From a checkpoint of a small mixture-of-experts model trained on Wikipedia.
Experts: 2 picks a token, a softmax router.
Below are experts of layer 2 (counted from 0) of a mixture-of-experts language model. Rows are named router (the router's row for the expert), gate (a neuron's input weights, with its number), up (a neuron's input weights, with its number), down (a neuron's output weights, with its number) and show model dimensions 320-383. Each number is 200 + 40 x the weight over its row's rms, rounded and kept within 0 to 999.
After each expert's rows: "comes after" lists some tokens at least twice as common just before its tokens as in all text. This comes from a sample of Wikipedia text that the model never trained on. Tokens count by the router's weight.

# expert 0
router,121,220,182,279,176,191,229,191,311,213,263,120,248,168,198,197,108,212,199,173,131,202,214,111,206,157,204,232,154,131,168,183,187,259,245,246,155,259,158,195,196,235,216,201,292,255,170,114,228,199,235,233,115,233,150,233,224,202,209,181,186,140,152,162
gate39,184,181,257,254,119,230,178,195,252,198,197,202,158,239,171,180,180,179,226,151,227,238,72,265,137,240,182,199,163,274,190,209,244,182,215,188,166,207,197,146,217,223,160,173,239,229,106,155,202,259,108,145,222,241,206,192,230,185,179,192,188,122,184,164
up39,205,185,198,178,162,229,207,256,164,200,176,172,214,168,240,177,198,164,180,219,176,193,183,93,215,244,264,212,254,195,241,195,145,168,139,217,219,145,168,207,86,271,187,134,186,168,263,216,224,247,162,151,195,161,216,258,243,181,195,167,185,160,189,199
down39,160,222,197,231,229,217,133,161,114,148,239,164,243,178,227,104,171,209,156,235,257,232,182,148,217,228,128,217,171,176,154,242,175,241,229,204,220,187,190,230,215,151,206,250,250,246,240,201,160,155,232,188,190,170,112,199,210,198,260,198,160,263,205,215
gate40,200,147,197,213,135,155,274,246,215,253,43,246,195,191,289,115,118,212,129,194,228,194,165,208,179,143,228,149,168,215,220,219,192,189,222,151,156,190,287,165,246,149,232,244,242,187,209,220,253,215,269,203,166,159,186,210,198,182,179,292,249,271,211,203
up40,220,200,96,162,274,233,189,270,212,104,216,223,274,169,192,139,266,180,160,220,103,156,210,237,238,104,246,254,205,195,226,183,185,239,256,175,158,212,219,246,179,150,185,165,131,132,208,194,190,235,249,151,202,188,282,171,217,198,184,228,232,180,180,155
down40,241,213,219,169,168,248,190,185,183,290,263,248,159,177,220,186,161,153,242,218,201,118,210,203,261,248,127,168,218,184,179,210,108,257,132,271,196,201,229,193,186,160,169,217,237,233,203,176,162,206,242,190,113,229,213,185,174,211,202,126,196,168,160,238
gate41,221,242,219,184,217,255,190,134,234,143,261,175,208,201,217,174,264,166,163,242,138,185,256,203,280,115,222,199,171,275,197,202,171,248,198,240,219,207,141,232,177,168,221,159,183,224,162,230,210,208,194,211,199,184,177,247,207,177,174,235,215,179,167,248
up41,200,221,242,63,220,183,220,196,244,79,164,128,189,186,202,218,179,136,204,123,189,201,229,183,194,225,195,102,140,240,223,66,126,257,232,195,176,239,220,199,161,180,147,176,159,155,144,188,174,224,230,147,129,135,241,232,178,285,191,197,193,225,221,216
down41,255,233,197,219,213,239,173,150,216,104,259,198,189,230,230,183,183,222,228,142,120,186,211,221,249,159,191,147,165,170,171,154,199,248,205,248,245,171,162,261,260,145,282,171,189,163,153,257,246,219,166,192,225,200,215,281,225,190,144,211,178,161,219,168
comes after: "\n", " ", "\n ", " due", " Preceded", " Succeeded"

# expert 14
router,100,223,176,246,171,230,179,252,250,231,332,223,155,49,171,227,153,179,192,297,158,199,195,165,219,227,250,217,83,167,149,166,243,176,223,221,217,228,175,180,217,168,238,213,251,208,266,161,153,222,207,290,177,136,162,221,256,210,173,220,193,207,129,147
gate3,220,139,258,212,236,200,190,213,193,205,256,194,193,153,229,212,286,200,210,203,212,134,141,236,121,213,175,168,143,247,235,200,248,250,254,181,190,203,241,202,273,199,243,124,221,179,157,220,114,235,201,187,234,229,209,150,183,163,200,198,195,181,200,239
up3,176,164,217,164,200,178,194,179,182,185,301,157,250,218,228,197,240,152,169,257,239,182,143,297,188,139,225,247,255,215,252,199,207,221,202,219,221,220,145,211,226,267,240,218,224,184,186,200,175,145,203,231,223,164,213,153,227,169,185,175,253,155,187,216
down3,257,219,112,196,163,262,170,200,245,212,212,223,204,163,285,162,187,212,176,207,143,190,171,203,224,165,112,133,216,270,280,250,223,244,238,183,192,184,247,250,148,153,271,146,231,186,142,135,194,187,197,150,135,236,218,206,140,169,182,232,200,191,240,131
gate4,142,252,194,193,191,229,209,171,175,230,171,267,131,260,244,179,220,188,303,174,131,139,184,193,196,123,228,207,194,167,146,137,140,214,144,167,209,184,204,204,254,109,239,260,212,259,126,269,214,256,206,219,242,193,227,222,174,167,221,129,199,232,244,162
up4,251,164,206,219,234,220,203,214,202,182,177,192,142,211,233,225,292,151,219,172,161,155,203,186,300,235,233,178,236,163,252,250,212,254,115,179,238,249,176,198,187,191,270,215,227,201,174,197,193,234,210,230,202,202,215,181,210,120,221,153,243,152,218,134
down4,252,249,221,229,190,152,234,251,210,183,243,180,199,194,232,203,131,182,199,168,181,81,182,229,186,206,199,240,246,252,221,303,169,164,160,234,233,170,174,179,202,199,178,214,198,261,201,184,173,256,216,220,196,164,208,237,214,220,182,264,185,274,290,186
gate5,228,197,197,148,127,238,193,219,191,211,138,165,211,166,204,148,182,250,204,209,194,212,246,218,153,234,160,228,201,173,226,108,234,189,228,230,208,186,227,222,261,194,207,151,199,199,155,213,211,215,232,219,219,195,293,150,172,208,154,214,252,163,194,222
up5,211,168,230,196,88,240,230,194,178,184,186,200,232,178,136,188,178,179,201,152,229,235,197,218,202,190,296,103,235,164,224,188,262,170,224,240,221,208,200,198,156,204,241,241,200,220,187,176,196,153,161,197,201,217,188,174,196,250,252,166,260,189,219,173
down5,195,241,226,148,195,194,211,174,210,233,157,141,180,180,221,174,219,230,215,255,154,209,122,189,146,160,188,203,184,230,204,164,196,159,175,167,162,159,182,209,201,166,202,226,207,211,230,191,185,179,171,194,186,220,214,231,187,162,134,240,187,211,144,229
comes after: " of", " in", " for", " to", " on", " at"

# expert 5
router,182,92,189,249,163,245,133,219,248,217,176,193,237,167,199,175,183,181,213,221,182,163,284,198,201,219,194,238,220,218,173,189,204,280,264,163,268,248,276,174,239,200,210,215,181,232,247,171,185,193,179,147,186,191,280,201,197,174,245,198,220,198,195,232
gate39,288,253,187,249,194,181,220,239,109,209,227,187,233,149,195,186,146,171,118,161,211,197,175,163,191,174,206,184,164,189,177,189,204,130,256,170,236,199,144,181,156,202,241,185,134,190,185,178,205,185,152,169,144,245,227,213,121,146,193,187,215,222,156,148
up39,258,265,193,196,207,204,140,177,228,227,206,214,171,260,194,249,256,167,176,270,273,256,178,207,181,169,199,278,222,185,177,199,188,184,201,176,200,151,179,196,227,124,228,157,165,203,165,174,240,268,195,194,117,208,199,204,197,211,239,235,159,159,220,227
down39,209,140,193,180,247,208,230,173,207,243,168,242,269,210,144,162,194,180,250,168,167,131,226,228,225,228,223,289,268,159,205,185,201,231,175,197,147,155,221,135,285,245,146,268,170,210,261,240,174,160,237,165,193,233,253,214,159,207,265,186,184,266,154,138
gate40,250,178,279,187,246,148,196,145,236,169,240,231,162,240,220,219,177,272,144,159,193,203,220,207,227,216,234,182,210,173,164,212,173,193,198,174,151,212,172,246,270,279,244,208,164,244,239,247,211,229,248,183,232,274,164,215,124,232,146,204,224,280,109,214
up40,187,170,188,180,187,120,138,134,143,127,198,198,193,143,161,264,219,173,145,207,133,246,186,217,246,260,194,240,215,214,173,229,127,236,173,185,244,158,178,218,201,250,219,318,207,216,187,173,242,254,253,166,238,204,229,217,152,218,142,172,183,191,160,245
down40,177,216,154,209,204,191,182,175,264,222,177,240,190,220,215,161,199,214,201,201,157,233,191,189,95,201,231,172,215,241,223,210,185,140,201,202,130,161,184,309,223,160,190,198,177,160,153,216,205,193,188,184,215,170,170,193,218,200,299,213,196,233,228,215
gate41,183,156,197,180,172,118,112,157,274,184,235,217,220,228,217,212,181,183,245,197,216,167,254,153,181,185,158,178,258,198,207,244,252,228,262,187,164,153,216,144,149,137,153,218,168,157,214,197,158,260,165,186,240,201,157,174,132,230,162,230,183,182,163,163
up41,181,191,213,132,135,217,212,223,203,190,174,204,226,158,128,203,130,207,139,142,168,201,177,144,200,156,216,185,220,254,197,155,188,128,206,227,215,198,220,233,195,206,245,264,153,186,274,199,270,159,198,236,256,195,263,179,190,193,264,141,193,175,199,275
down41,225,181,209,214,258,210,220,244,205,288,181,185,126,231,189,227,279,251,128,202,139,311,183,228,147,238,192,148,206,198,200,146,172,250,171,266,181,209,167,269,200,162,130,192,175,183,153,191,249,204,168,214,176,233,195,228,239,275,209,227,204,226,182,149
comes after: "–", " |", ".", ";", " −", " first"

# expert 8
router,150,210,225,208,173,213,264,217,220,175,238,201,215,221,168,186,198,182,156,185,216,171,233,143,250,201,212,217,239,194,211,120,266,254,213,176,219,256,233,163,197,205,217,198,207,257,254,182,207,215,194,281,173,229,210,292,210,186,250,211,153,196,158,229
gate31,222,160,135,218,188,244,279,163,165,224,207,148,181,185,265,136,175,255,214,242,249,190,202,206,227,210,202,178,213,264,197,236,118,193,190,140,234,138,203,210,177,163,111,137,211,182,216,186,141,215,175,155,208,237,215,192,250,148,240,246,205,193,192,167
up31,205,171,164,176,186,213,310,182,184,220,147,163,157,258,265,232,169,256,249,221,136,228,155,201,288,186,196,229,205,254,188,225,135,217,213,208,180,199,105,266,224,231,152,227,111,182,196,184,156,202,176,187,169,188,224,244,281,166,150,222,206,219,251,204
down31,197,261,189,208,257,170,206,168,162,174,141,118,159,226,215,182,171,223,153,228,196,206,298,274,217,209,216,195,167,164,290,239,254,154,128,209,231,214,199,199,219,246,290,170,182,194,211,283,209,205,194,191,171,189,200,212,212,216,185,221,105,206,206,265
gate32,108,174,178,155,112,221,240,156,232,225,144,178,217,187,183,200,200,210,191,185,230,201,208,186,175,168,204,179,154,225,222,188,208,212,177,211,220,171,224,175,164,267,227,267,203,211,194,217,315,175,153,176,202,243,130,212,233,231,249,196,159,245,231,159
up32,165,192,109,197,240,291,208,130,169,163,149,180,222,194,190,215,191,153,223,206,143,216,270,241,202,155,315,180,220,182,228,165,182,129,147,227,195,171,123,242,234,207,205,178,139,222,152,106,207,137,148,201,248,210,224,254,199,273,239,310,192,178,195,231
down32,207,151,246,202,205,186,197,228,212,191,227,232,203,189,195,224,227,195,144,119,239,150,146,236,186,147,198,199,186,249,273,211,138,258,198,260,220,237,214,104,105,170,246,203,183,193,257,192,113,247,257,184,151,177,194,168,212,183,238,211,174,139,154,252
gate33,203,175,186,227,169,205,235,188,219,234,185,258,165,153,171,225,215,200,216,228,244,162,254,241,216,172,160,237,231,164,265,219,175,199,213,333,240,230,184,272,223,148,138,202,258,202,271,175,180,224,174,191,164,201,249,231,208,311,208,150,107,245,193,225
up33,180,183,241,153,189,119,184,206,221,239,251,169,195,186,175,225,259,176,236,187,235,260,211,183,195,262,214,261,202,218,226,192,182,240,148,205,224,179,245,267,208,142,195,188,209,198,223,232,199,220,226,233,239,222,243,229,236,224,257,188,182,176,266,180
down33,197,165,202,188,230,196,182,175,223,203,192,160,225,228,245,146,224,153,284,229,172,214,206,134,140,171,183,199,203,172,227,227,165,237,192,189,85,264,205,214,191,219,201,259,144,173,186,180,174,217,156,227,192,196,182,173,176,152,180,224,264,170,223,219
comes after: " |", " the", "|", " The", ":", " on"

# expert 7
router,203,131,205,238,187,242,175,194,165,236,242,184,195,122,191,150,80,236,207,215,127,228,206,212,267,115,245,170,124,235,178,195,191,152,193,183,228,254,266,114,255,216,221,165,243,199,203,213,190,188,151,147,174,196,220,194,159,190,254,155,147,124,159,211
gate14,166,257,225,160,238,201,191,206,226,224,249,189,201,211,107,230,213,191,132,188,255,171,195,242,251,194,240,212,265,157,153,209,198,174,190,157,207,226,202,192,222,197,177,137,106,133,247,216,229,137,239,163,202,184,176,186,245,173,167,230,192,103,173,191
up14,246,166,263,215,280,211,175,128,220,114,186,188,138,202,252,240,183,154,169,277,207,203,146,164,182,208,148,147,161,156,210,164,230,166,211,158,186,204,169,230,263,228,215,203,234,199,87,118,201,205,191,202,246,251,187,198,179,99,161,154,159,173,236,149
down14,241,246,265,234,189,240,177,176,288,156,186,185,120,271,208,189,218,176,246,237,211,179,161,204,186,144,137,304,141,239,238,212,146,224,214,205,170,124,250,126,177,138,219,185,140,98,165,213,185,198,134,170,186,174,206,242,258,178,203,212,222,214,262,148
gate15,279,224,212,218,126,269,208,219,180,193,238,201,219,154,178,182,247,255,201,225,232,196,228,240,200,115,171,103,132,260,258,225,224,217,196,253,199,198,227,229,219,212,265,208,168,173,174,184,240,232,285,213,251,148,189,143,221,187,220,187,188,171,231,208
up15,219,234,235,227,119,180,229,265,88,267,212,218,207,210,194,228,224,169,246,250,304,156,289,227,170,172,124,167,221,214,165,161,253,169,249,206,198,243,230,199,157,197,227,136,249,238,130,181,229,236,179,124,238,153,204,173,244,205,205,228,248,177,184,235
down15,216,223,159,181,194,178,172,113,204,230,218,185,252,241,151,190,216,194,120,171,118,247,146,199,163,161,251,143,188,173,226,194,185,184,185,169,176,177,161,199,200,197,250,158,197,209,165,182,199,271,143,170,169,295,247,236,287,242,228,198,174,171,220,211
gate16,185,208,184,160,193,236,160,233,225,213,165,185,195,252,153,238,154,174,185,181,169,190,181,225,241,195,181,160,185,231,245,220,222,164,122,233,208,261,228,174,220,230,271,164,132,244,196,213,202,252,233,151,229,235,158,171,130,229,209,193,223,186,189,134
up16,197,223,206,208,173,222,186,275,160,224,148,215,234,201,190,165,216,220,244,159,198,156,210,256,153,266,191,149,253,187,220,146,170,241,211,200,175,234,210,207,230,178,220,146,167,219,250,185,215,164,201,147,228,226,198,220,166,209,217,274,141,209,177,231
down16,250,204,193,184,243,247,226,186,210,207,197,224,174,121,141,234,194,144,158,198,173,185,193,169,262,220,166,204,203,302,242,207,210,127,244,223,227,184,274,245,176,157,255,191,256,161,182,219,178,201,201,164,125,212,216,165,263,147,191,138,213,246,156,201
comes after: " a", " \"", "-", " (", " as", " with"

# expert 15
router,194,166,197,195,165,259,233,133,123,197,225,163,193,188,165,207,185,191,165,207,165,256,202,185,238,126,136,293,257,183,203,118,276,166,217,171,215,202,233,188,222,190,214,140,216,152,182,217,210,191,155,243,171,198,200,230,189,186,276,187,207,196,184,238
gate17,200,181,163,231,219,152,245,211,235,170,165,195,188,201,189,261,228,215,172,289,150,279,260,183,189,202,180,230,296,158,129,211,134,155,175,250,199,135,160,180,243,198,287,177,199,164,201,150,216,194,150,233,148,164,222,154,102,220,137,176,166,166,164,157
up17,170,118,168,172,247,154,191,234,272,244,143,211,134,161,245,267,127,191,184,207,271,168,240,188,162,172,227,172,214,233,150,203,222,171,273,220,170,233,249,185,194,235,217,169,242,114,134,186,84,180,181,217,238,264,231,164,227,124,214,187,188,178,187,197
down17,152,238,199,198,143,197,290,140,207,170,141,179,164,158,128,230,267,230,142,201,253,172,157,182,125,203,263,107,268,97,188,159,156,212,177,228,270,245,222,244,146,115,196,240,241,258,193,195,211,196,236,209,182,196,216,237,176,205,294,157,174,233,219,241
gate18,211,157,182,182,131,232,168,199,190,203,203,151,174,181,231,173,216,143,248,190,205,216,216,249,170,216,198,123,196,141,137,180,218,191,181,253,165,140,206,214,210,192,160,246,187,195,226,222,216,203,176,290,158,257,194,207,126,181,243,150,195,174,189,163
up18,233,175,204,208,203,135,226,224,162,99,187,193,166,300,212,191,210,200,153,217,252,155,244,230,208,194,187,223,208,159,247,257,179,200,263,246,177,174,286,162,154,201,179,163,138,181,209,291,178,259,148,198,250,206,232,203,229,229,187,203,210,143,172,175
down18,132,169,231,213,188,149,240,123,207,176,259,268,288,225,177,176,244,220,222,260,148,219,217,238,129,193,231,195,163,190,165,190,157,219,246,172,215,91,125,183,194,207,143,250,158,178,181,159,143,165,205,264,240,211,106,142,148,159,123,255,209,212,218,148
gate19,143,182,197,224,207,229,209,289,194,144,201,167,144,203,217,189,163,158,183,171,202,255,210,252,187,193,211,287,182,262,306,222,186,200,198,181,186,160,180,198,139,190,203,247,188,199,156,255,161,192,180,204,214,209,201,193,183,255,178,197,275,200,220,178
up19,182,249,214,165,217,215,94,180,208,188,141,254,208,128,182,198,204,197,121,187,229,191,210,153,173,234,218,184,202,170,275,175,206,223,175,237,214,228,168,197,202,237,215,203,202,228,126,193,279,190,251,236,246,215,159,151,164,164,157,217,162,172,192,163
down19,217,169,168,176,239,236,195,149,199,203,120,162,105,209,227,189,234,231,181,174,154,204,162,155,261,240,160,228,259,240,203,283,207,182,229,255,227,241,172,188,133,157,182,248,230,157,176,230,225,191,207,187,136,241,250,184,172,236,256,226,199,157,182,282
comes after: " the", " a", " The", "'s", " was", " his"

# expert 3
router,188,172,182,140,144,204,209,268,270,225,266,204,163,240,175,187,141,180,192,205,219,194,226,175,196,215,270,186,146,191,195,196,160,269,241,182,251,183,238,151,243,210,203,182,220,290,181,195,101,222,188,160,196,167,149,247,263,155,259,163,253,202,225,178
gate11,254,179,226,278,164,236,222,260,216,212,228,165,165,114,152,171,294,167,194,187,256,157,156,208,307,160,199,146,186,199,169,233,266,258,236,237,144,227,136,170,177,138,233,186,180,203,278,206,221,174,252,246,255,157,266,267,235,160,235,134,174,179,125,193
up11,210,143,143,205,205,259,155,254,171,221,221,193,225,157,244,193,212,237,244,197,247,175,195,221,216,145,223,202,215,201,191,220,222,273,205,225,201,201,217,209,204,151,180,158,156,173,171,141,179,220,278,228,181,210,222,232,131,174,168,252,185,209,223,154
down11,204,238,139,244,207,210,190,159,219,230,261,205,169,186,202,317,163,268,173,205,159,243,158,211,93,192,144,156,252,206,234,196,178,148,151,163,241,119,202,234,138,202,208,141,200,198,168,185,178,191,135,161,223,181,152,186,215,193,217,274,216,202,216,166
gate12,185,236,170,228,241,190,162,121,150,251,179,126,207,224,188,178,161,209,189,226,180,129,164,210,195,214,237,257,141,149,241,158,183,153,177,167,184,158,236,208,178,229,186,140,278,268,202,198,134,212,190,259,224,198,216,252,253,160,227,109,202,195,228,215
up12,269,186,206,152,253,119,243,271,139,246,226,166,229,224,213,261,160,257,179,196,230,188,175,172,190,182,106,219,196,190,160,215,146,255,193,136,219,225,206,193,195,172,246,193,233,185,201,193,180,193,274,177,230,197,192,229,115,252,258,208,219,176,275,205
down12,194,198,290,194,218,142,255,225,188,211,193,261,239,235,198,157,195,269,176,170,202,198,227,134,251,207,217,216,222,202,89,192,222,163,211,221,151,135,223,231,262,180,230,180,304,233,252,221,226,186,264,246,236,214,213,232,120,163,196,189,221,155,212,129
gate13,152,228,220,249,204,156,198,180,162,248,155,241,176,188,226,244,176,155,225,229,197,171,221,221,130,194,201,227,195,223,145,175,209,217,251,149,238,185,182,203,165,203,212,165,242,147,178,179,251,276,134,238,143,162,233,122,190,236,122,183,214,204,147,195
up13,197,188,197,212,192,186,171,295,235,169,215,261,145,237,155,158,233,169,148,196,191,181,281,263,187,230,247,165,147,201,161,163,251,236,207,199,161,167,213,228,154,189,171,153,256,240,177,158,128,246,244,171,208,230,144,123,160,201,229,175,182,252,214,140
down13,223,167,135,193,182,216,253,181,159,217,174,221,238,150,194,195,253,160,218,184,196,158,171,180,181,154,176,205,180,194,205,270,245,240,152,245,196,293,173,145,187,158,126,192,224,270,177,197,162,180,120,255,227,203,151,263,139,144,211,209,169,291,170,232
comes after: "\n", " ", ")", " 0", "%", " 1"

# expert 12
router,209,219,90,273,204,182,175,195,121,215,239,180,193,186,211,210,203,229,212,226,173,142,208,159,214,231,184,212,133,236,167,141,223,177,219,170,255,246,250,173,245,185,187,195,216,228,212,198,177,166,208,243,206,188,177,221,228,204,169,165,208,172,176,230
gate39,177,210,162,199,239,215,192,137,187,183,207,212,155,235,168,168,172,192,308,144,192,191,239,213,278,172,185,201,173,197,159,259,182,322,140,274,236,212,229,199,162,177,212,154,163,145,179,186,109,239,220,157,138,117,184,272,187,154,215,150,208,208,238,194
up39,247,203,189,137,150,200,206,252,185,194,192,204,217,190,172,210,248,207,187,238,147,198,188,167,152,213,117,215,175,242,254,183,222,182,184,191,243,204,221,241,185,182,133,163,210,174,203,140,283,227,203,215,141,178,156,210,180,170,262,190,233,177,171,140
down39,199,100,230,186,186,142,193,201,228,236,247,160,206,166,180,250,169,169,159,192,232,231,296,192,203,200,173,216,225,171,173,151,179,149,236,165,141,264,150,196,176,205,189,135,230,232,210,207,207,107,207,178,186,216,186,197,163,164,176,245,162,172,216,206
gate40,211,193,201,219,226,273,186,249,195,229,157,175,245,160,227,143,171,176,138,232,194,240,217,213,178,178,293,236,195,211,170,214,168,237,210,164,208,187,182,182,233,131,186,144,120,200,107,145,196,218,190,186,250,197,194,166,191,158,251,156,159,230,318,158
up40,280,161,200,88,268,240,176,167,228,172,270,217,270,148,163,247,153,209,180,161,258,147,193,157,197,183,213,215,186,192,230,212,247,231,224,149,182,257,227,208,250,244,173,196,183,278,248,223,189,167,150,162,237,159,264,290,146,223,225,204,268,230,206,190
down40,198,292,240,229,185,193,235,158,269,186,254,249,251,204,201,237,202,176,191,205,202,197,242,148,189,170,196,130,220,244,196,253,219,178,221,263,242,236,187,291,184,188,230,206,208,193,288,178,258,167,209,176,184,154,254,328,190,223,139,219,136,223,212,245
gate41,247,198,281,182,213,266,154,199,180,166,191,229,227,162,231,264,222,131,218,215,247,222,174,195,211,275,211,160,132,165,204,139,107,205,263,179,157,203,234,219,255,188,210,189,144,220,246,198,187,192,215,222,261,141,292,225,219,268,253,197,215,127,230,148
up41,253,140,183,160,168,221,183,129,151,146,202,247,192,182,159,218,225,211,232,198,163,231,145,264,190,221,215,222,211,230,232,266,187,210,189,199,233,185,203,214,181,182,249,186,267,197,143,250,227,214,210,160,236,161,127,258,250,153,152,216,164,206,122,145
down41,168,180,192,137,183,164,151,189,287,170,190,236,119,96,196,208,128,227,178,271,283,243,206,185,174,190,217,223,183,94,215,153,201,234,211,126,244,221,155,214,231,134,208,242,234,115,240,142,281,240,222,200,154,146,175,148,210,145,213,257,260,195,171,164
comes after: " |", "\n", "==", ".", "===", ")"

# expert 6
router,157,103,183,181,198,199,230,255,158,177,171,214,184,193,178,268,172,234,226,216,185,230,212,242,256,187,171,221,214,187,155,230,191,167,220,273,274,220,214,153,230,218,176,151,251,208,174,229,199,203,191,261,173,229,214,264,133,214,236,139,178,64,197,205
gate14,257,134,219,218,194,253,158,248,244,202,222,197,194,148,259,291,234,156,261,207,209,195,184,191,139,166,216,151,129,236,154,205,185,247,184,173,123,179,205,234,225,152,173,201,158,243,266,154,187,179,206,126,120,195,219,139,229,206,188,134,249,221,218,185
up14,177,238,164,188,246,182,242,210,172,221,169,160,107,252,168,158,192,223,183,194,223,224,219,177,198,163,211,196,189,226,221,246,239,150,184,158,132,250,209,222,226,170,288,153,154,181,197,221,224,214,188,186,154,180,172,249,196,235,221,187,234,184,145,215
down14,282,253,152,223,118,233,180,258,199,208,192,153,213,224,245,177,208,254,104,239,212,179,145,163,248,188,226,280,255,180,206,167,154,123,127,165,227,154,180,175,192,246,180,213,247,146,198,199,189,261,143,196,166,214,151,175,217,283,217,173,170,179,242,207
gate15,207,126,187,210,215,219,205,196,225,248,226,148,194,176,258,177,222,184,196,120,255,196,186,237,178,180,160,188,193,266,182,186,269,239,137,186,207,217,178,201,162,206,188,206,188,134,195,163,219,143,212,228,248,183,215,278,138,307,287,212,181,258,181,204
up15,230,251,123,194,192,210,176,272,111,261,247,138,154,234,204,209,204,157,188,205,194,252,199,254,201,225,143,214,182,213,169,176,211,243,105,185,178,239,173,265,303,140,224,242,193,208,223,234,168,215,238,188,217,251,259,216,185,186,200,231,313,222,153,230
down15,190,222,125,198,215,205,267,201,190,257,193,188,234,215,183,215,211,279,164,110,198,190,265,171,284,170,216,181,185,156,241,158,165,170,232,189,244,189,155,197,247,228,181,168,196,148,164,187,279,214,253,243,164,155,220,228,249,159,210,185,140,207,239,193
gate16,153,222,213,205,171,165,234,249,143,232,184,255,264,179,171,193,190,147,108,255,229,193,94,235,175,186,165,228,187,170,165,181,146,193,276,234,248,206,219,181,136,187,271,154,121,227,131,257,183,229,209,261,202,170,196,267,144,222,239,169,212,173,186,237
up16,206,190,178,227,254,199,183,195,190,196,182,155,203,193,183,217,197,216,183,233,244,219,209,225,221,221,259,220,135,193,234,182,191,273,134,253,234,282,224,191,216,162,237,198,269,214,175,168,204,202,156,168,124,233,114,266,183,204,264,203,195,189,262,188
down16,236,172,219,206,223,276,144,222,191,253,190,213,162,201,218,239,196,140,241,192,105,202,179,187,228,154,285,176,185,252,201,145,261,237,242,185,286,156,173,141,217,162,194,215,172,204,165,169,194,148,189,219,193,248,208,271,185,195,181,170,210,274,218,199
comes after: "-", "\n", "°", " (", "′", ")"